{
  "num_hidden_layers": 9,
  "hidden_size": 160,
  "d_expert": 32,
  "d_shared_expert": 128,
  "hidden_act": "reglu",
  "router_score": "softmax",
  "shared_expert_gate": true,
  "init_std_router": 0.0319,
  "vocab_size": 8192,
  "norm": "layernorm",
  "tie_word_embeddings": true,
  "batch_tokens": 131072,
  "train_tokens": 538700000,
  "dataset": "wikipedia_en"
}
Below are experts of layer 4 (counted from 0) of a mixture-of-experts language model. Rows are named router (the router's row for the expert), gate (a neuron's input weights, with its number), up (a neuron's input weights, with its number), down (a neuron's output weights, with its number) and show model dimensions 0-159. Each number is 128 + 32 x the weight over its row's rms, rounded and kept within 0 to 255. Numbers have three digits each.
After each expert's rows: a language model's description of what the expert responds to. This comes from a sample of Wikipedia text that the model never trained on.

# expert 40
router:168125132138128119145123148127123152099122158154125101077123174151137101102081152105056108136183184112132153148147142153169131136075089123123181118172172149163090146166166054073094137125137118123182130154109117134183115103119135179104144146098170180148079123166121164119120181095130162072110115075102171171123089159100085111093100154085145158105154120072112119194085109154106091122126126111131065157093081157182105164178148133081126083195118142109091064112083160168128142113181143
gate4:134070176088136133170130084116137133118124140056115125105074124136207122087073147204148071126065180165111103159162140100122147177156149138117134102098042069120146160164139085102048132184124139166189148094134158114106165119084116128095157164138141164162145084169124140141089119138132069104088090133128156137128162116143137115149132134141139147167111123112149085115129104085118195159107103182095148197105152081082155139133113145137202162090104143145077144147150147144113149133114139
up4:117145146164148160087131169125118117119159126137195129144160123071038094075128167058040128148166104127090145144125119131116128127131088089083104146127042174103147175059080142113139127140132085181111148104150163137107138132136066098130083081103160157133069128097166073066114137155143155175159173126161125156140116148127149105091078168122160103143149132141129174147112167196143122133140141129139112112165151170081132062106152131156064154128177115112110080165144130141144091169130151
down4:152114176132093136121147109167093123080155136087191179139140155061151166120101133124111120117147084107093129163110120120137144059149151163096143170131106119094094110113126145099108152122133110147124163145085112099091167188135149117105113216131167158141156124139174121223112100182119211137143145132171110055097158137139060199115074118152103122047092146165140122139108090151121108108143173119175134071084175114097121169118140143156080114103096145084094110094113187127118146099116111
Opening consonant pieces of words split into fragments, often after a prefix or hyphen, such as in-sp-ection, s-even, S, St, comp.

# expert 45
router:130125135168169121156152143155142122072129117094098122156105151186119111143152173151118150112088073071173085077123153167083118113092153176112093124086172153133171216180143059053097171146171128128136109114088165131178117102158139121141126159111163150108138093109131118083110054109124160125153123178074054163187187140150143129087129037159121090135113176144110115153109143114139112173067173154166167163161138142090168121139183142126143136156144147099109140116112150131150125117120113
gate0:109126149162116106160160154127177101114108103149142158130102183165121177167169098113114150162072123150153126136132157048107082147116135160145139104095136173138080142090107165121134108082120146154085107124133112110168111170107155082117156115110080183104170105105124110158150161139116145149092146173143119143132179116141141107165140142111101081104158105113082107062174077083143120107106074158050099017137078103218193151154144123158136180136162087105193113119159119112111157102094140
up0:129092123211137144140181139161204095152132124096108152122120104154145203156151127163075164123100132113139115100080142066102158148136105155132174145091125141117111143039103060154093132084122153167103119137089124102151117174101149123126136173172155092121137118129170096129085076130143140136118159186204094166127171132091159127132135090118090108080099158175130125095145090087171161126131057143110162114169129121135119182090136134142140172165134157096161138093132210164139105090092066
down0:087107090151120122089143094147152083127087109141173116115126177165101139172140109127187158185179123143139160066076183182135151096138058113175158116085115119131096154119129120124139136104067136169187142131144167158128129094116144112102128161116159091093075082141091171116082102179089192159127110143072107144096106140107174151112172215144156180120085132133102170142120126168150106134154117092153124162131155128136121128178112101147149129111129108191146085076136198152212103132130081
Opening two- or three-letter syllables of capitalized names and words, such as Tra-vis, La-s Vegas, Co-drivers, Re-gi.

# expert 4
router:158117162154161119133089080125083156103150122087100117182130129070105099072119132117122146157091129121145123072167188203136159093153109096169129132156141124164125180116145062117159110166111098111131155105129095119130155135098155153095070158109148066158114153119132143187089081162112157113111129087183107153194138219143098182148148111141127180141090218105184115128069125120182106149131148160168129144169121142158144112114141136144151074148133151100124125128063128218132090142139121
gate2:109132141143174089157106148122146155160137143179161187164190090147085127086162083148113117142189129170139115120123082126145073155208122117109129160129131162071090104108121089120119086143170078144151114108086106168122096175206076143122132092135093096117140126161143122108138145111099108047133142162144095099166111112123135161147147164122136113133135127104188099066191178130101150112148090081096148185131154108124133143101067192170052089087120131126085164129124118122079191143113094
up2:098152121171120132101097154098125085129164106165145146165147167168156119207156118112118130102136097132114203122121117107127171143075123196134155180153158129161114147073187153104130091132113145120190080076150113158082169159083112109170064111151094161119120139134074078090100116085131127155135107106143070087093141145085137084120158097136168134124102066101115086160139117162134108131060132133123150143119096139077148143113170072132102119189162125123198146031185112162160117125143117
down2:095149095153156124141128116184077095147165088121190172132130124105084099127198119153075093080090115109104119112159132180086138100174133098110129130188133177135095089116159149156113220136099124157192086120141132121143126099100098157134166106123069128158163125135122096102130158119097115114132068102102101084131112116143096082103180091101140075157054103151067123154166167093108110075173105076108110129126186123138133096063140114141172160129156122104129156106171103110131146053153076
Single capital letters starting abbreviations, codes or genus initials, and opening parentheses, as in MH17, M. tripetala, (17 July, (°F).

# expert 42
router:149147132204083144126109102121130185097115133088130121137131156067115073117196133154120087125138140064132127153053134176152115072104136106141169133145147121146099138136180120136104160100064103096184158114105132124130128137123188088069115178172155127115054082088105069109134149115159137123151129113091160092122129139072135150116142157137144122105130121107123146210066117128142148132139164130132150095064161150138106143209107169107093103178164078135136165143202164098168069163113152
gate2:101134146102097149097126125159147126127145123117137126163218109058147078098188156098168142155098099110198170151131159136106108096128082093173146140171093112138151142136154100117072147036152114132139096143082137100184083103124166182110101118235111127140089106115089107142198127102128118123153149164159139153127096100070115141147130110134105096160111173079148143080094169129172176067139103139143152128143136163168086111129155084169140108111130069147144130137173133169078186114141139
up2:168134078172114127115153137091140129192113144137134167110084114179079215125118083137118155092131138159076110130140075106125150145161138133109102104164143116141094053147176126136139166179094163143119149127144171156076132121131168145187139138013099112145176165108148202068099141116090129138099124121147173151124124169141103118126136089135112141060100072163157136122149091130117111128086122099101108129174094096105205110153110129122086152134152120129064095137086151159177079075162117
down2:157138083155107131154106138134154111105114166080131143125145168177167130117112090128169145099088088130136141169149107103170139139170167130142076113179117165071114144088123109160148181130097103095086187111127079092119147128117109130147198128108136080145170126102108121096108133168156206198100129129104133094149154177180121165122101094155173184131146103105163111143114084071153122048159044154097179116109128113091170168147113165177193114121153101103068115112164149187176132103127121
Articles, possessives and conjunctions like an, his, her, and, plus words after them, including genre and instrument terms like rock, trumpeter.

# expert 36
router:120124176107108160119143143159118066064131094153143071091142115164121115094147058099169165150186137086099144133112142112162139068101138106096138113157109109100129088153197121138156114142175178108192069125083099164148142113120149123098077157133158092119052168153145093130119128141181134086115133175121139112084094053122093137139137140117135159118153127197119093127130193160117156089204094176119137130122150104103181117074115156200159144075110129161111124184125128126192105134107111
gate1:197096127141072122146172124234097134080125104106120187179159145139111139089085127149108192105179097106148132199139125134126118200151080183149135143136156094080116111097167115106187136116135163124120133107103092132096130131146190064101097153139124130132042119142136143108116103151120102129127118141151081161139140124169137090154093098169152102146059129108128094143087144089120103141094123117077105080112120148109112097112072139209110145173137130114149124200114174119175119086113082
up1:148075113120120096132191080149069252086102115163137165127164181069102151141086130081155123108129164090161131176124089066100130097139106126169148080114110142152079111098159098169108128131156121176140114104127117172129107099115140094134065154085100170130113140119151132166135111114117123072140133056101066131144116174136112143074131145086146150112095131164149110214138093157140143159156127109140145121167142121126156139141070161160178099147190107093144158105134103153114068146125189
down1:142164102194100082144102090184144119153114111127160070108150173150088130143165110184107178107091175127101091146145153144136113136168124097143130117085100160112137081110149150130161138108111099143100142105130149168156133075186185061136105149130145147151105100129161174090144119064157161136097160073128113069147116157125117146154114096208143164145170142170104106138147100122146093097075067140157144144102157092154146090073037079136115095091161095148203119152122105103183109147147074
Month names in dates and ordinal suffixes after century numbers, such as February Revolution, 18th century, 21st, plus some nouns after the.

# expert 0
router:141154131101081142179194155141143117141133121162122124158091199151119184114128133183159143118093150113219132157087082116122103128151166158129106095098064079134110142147068157092140165087096123116104201099140163040142125163080187097115132099135170170117140104102116167144127125183105114132080163113121080145107129177065143148108101143139147156128071138137161131113176058068142127115132115145098100079156076140147176162168112114120108131179166122133171099103082118098093105132111097
gate2:124163166180063097131171093176145152109088110160163130149138149100167195162119128152164123112107148137155149164130158150107073141147123199115063141109116110164141161157087112058111142119159096149041206151142137103130159169080209107140143132100104124058129098142144150126138074149108091070102096130091109108076094136128115123139098080146098131110059098078228117178159095154064130087149134167145135101106143118135146142119091119150111143154115151155144158139108132157127156141127112
up2:145066059076154169151147094113114072120158129114092200113107161158088104121149130156073099148106149095123107079173122091116193156103109094129131118135105170110086104104147132207139097134131109103153076121087147142188145062124071148150130037103177112158103138126107138165106168093123158157144191149147130112129144186127153110093122165198127117173149189131128154102080148095193116114106162104160143125114162126128123113194166133065168101147136140144099098173140151128095119107105117
down2:117145182124126120123131148153058118108162100139150169091145160140151102164125124152140159160062139167145097138124136168108093170135143097207151062171093103097112160097117098166138179146160105030164120083091185104113158155144121177154101118092146125173154113125124087146119142103162132127118115156082102110114075090163165095116104096110180128185147144108082121149148175051136138095125107175147141119112052169143167090131143077092178089158093134140173145158083149137093187158138150
Prepositions after nouns or verbs linking to a following phrase, such as of, in, on, during, plus column pipes in tables.

# expert 32
router:166203152119142110137159094145131086123103062135125154139160135144198083143083112089145129164092083142183124130168143100149130128169187176133093136118120102116115171108132102162081112161115135177145092122100046138048111145143143120149153158120133138100111119138190126145107140157112113122142180121138163088153127073143096090065122135119085111117101172117115087071178150126091129090154142147054105106091134103130180168075182105172162190166098106163151097196141087124158123135150179
gate1:130134160144153076096126133180105116104116107116184125157074207113130139204087127094163107124115188114135160158096103141145079064145181113116127103141120152184122198158143102119102121117163158166153139051070042123077082151101151113105061155114125143114087174094207103150159161146113102143139123112114128089095140126165140114166138085116085116133140143124106176117120144086089123111149208061165092139128148128083121154139143199138177144130109115165106126163123110091124106138144142
up1:124112101134123077112154112170158102107158143126106147122073143164161118223090150128078150124130187150134085147127143091113121156200160216083159091116074089115114163177152089166151084120158109180117100075112163117104142161131098094175109086109136080078078144083187106129166117140116155079112117060173148099095153077141129123148125123111119139134153143151110129176087126130108115166148157103107101082170165186127124143077106169146082139154102136135111161124171078146162118169188147
down1:175112098143106105093130098179070117113165122116027087138089130188122128119116189092174091112139096079108115097106167168085112132132147129168129194124115132099147132213109084129090169093137104097144108173146178101114110129171111158098099181149149090147161128144122142157194115175140155116153132057129148117079156122100122145099169196107074131140171139104098125083114157073153156076117137144186122133126164117070111081160176088115136165151141166142125113161091122127131151070119138
Country, city and club names and their endings like -ton, -ham, -ford, such as York, States, Germany, Everton, Harvard.

# expert 41
router:145144136061140116079099176204101123096170133136173083200124098113124042130187143116139096162113092104126092177109168119081088147098145166117124160153172092129113079174100165134128093157129146163111141127066120056110096148134108162195126128159105055146151121127182130186096142176117133129087167115162162155104126120070111085088107088142112135104136137073084098126149099141143124125101149088049103144153135153141118104160120134132191133128147109147174102142163099109102152129186155
gate7:131111191062167119130122144196136131091089137145118098142127138146187140142150077176099090151157157094198051133110142147130090155099132149097106152129044101167104100139101080091181128137125148146102190187168122114138111152115132125098180138114139171137126119154178188114103094126133109167154194127219139182150191135137059119114119137055088122093148099127152147142122160123097093104116179150094158097127137110163114051152127118102103132140138081085140126131118120142133107141073125
up7:132142108164089119137081140054124112131113093155123099076122125080138173140105182147115119118137155128111121142147109180179200104159132154162160134121181166085179116150136096190114128162122136145080116150155106178107138100106175135090104088146106113116146157077106093146155162109114159089108102177145103153106049138128169110163155106166057194122068141173150159088161087129214097111106117109078130107063109133112152218146107082113144134109123110116127083127178091156141136098134168
down7:091138163252160176095132096145147155135159169092168198101140121165174176154111062145102099150146086138139143154088105122164165117095173132117187113100136150156143141153184144099151116092147080111120097087129113133113122136124141127204191170140145099159082098142128064142136170139129102153116061164140134133115144123130112090102145145108195130119129079140098149175099124134144148128124141160115086093103154127089104135125128153143128119230129111085144166124044141133114146114069081
"The" and "the" opening names and titles, as in "of the United States" and "Bob the Builder", plus Great, Royal, Old.

# expert 39
router:100118216114111092125149111104143085120112198110068143123112196199161107118084194156148122091165112162087109146128113163144131134132105077107151157086081143155155202124069134086136118102174119166071146181130168143154158183142132154155101090086118113091138099132115068108166144120116117120164130092102134092145094089131151123113122108075154155104103130117102146064132157088057100152160117187161136096104103159159109118179155173098056133109108190113130113135111120156131174153154151
gate1:126150174124133147190119166082109136113086097128086146140130135164150105159087142106119105134161168075081144148097139155134080108118079140125086126108091168128133183153117055079131149186147090143144136174182142157130159161056127126158130137132152116148074116176188117122153107165121087157203185113107129135132086114170122110105080129114097199157134137086140102148128161127068105118165096173108128122071113128125123128224153163112090202145141074104092122079088153170088159145105129
up1:174128090130180111063088012185116135129160119147163111201134154092136083155102152134147145105115104126134118115150110086127190105134185175135113116151176086146096056141111155153091112091090160151137167108151081126090099121156134150093087147155096137103145086129149146196077150067134151115057095115120143134165121144095121101145084141150128091103194160162188139136137167104135134082106175123162112122129196136088099091113083131083163161127125132174129119125164125118122118144177164
down1:092135133149170154129129058156162138136169136113159173098132168151120084145097153070143126143125081096096078104103078099088139088082128085173145170123114162078150105141158097146137113173097107130109127153103128153103124106138180164111130133151131169115142152076114059127154146165149227161158135127151156119117089121148163170139064064130159096127119100113172117134085092104095120153110113183179161098125098105143119021133104123169177108080128190164076088183126120134111156090113109
Adverbial particles and verb roots after to, a or a prefix, such as out, up, back, down, over, and par in preparing.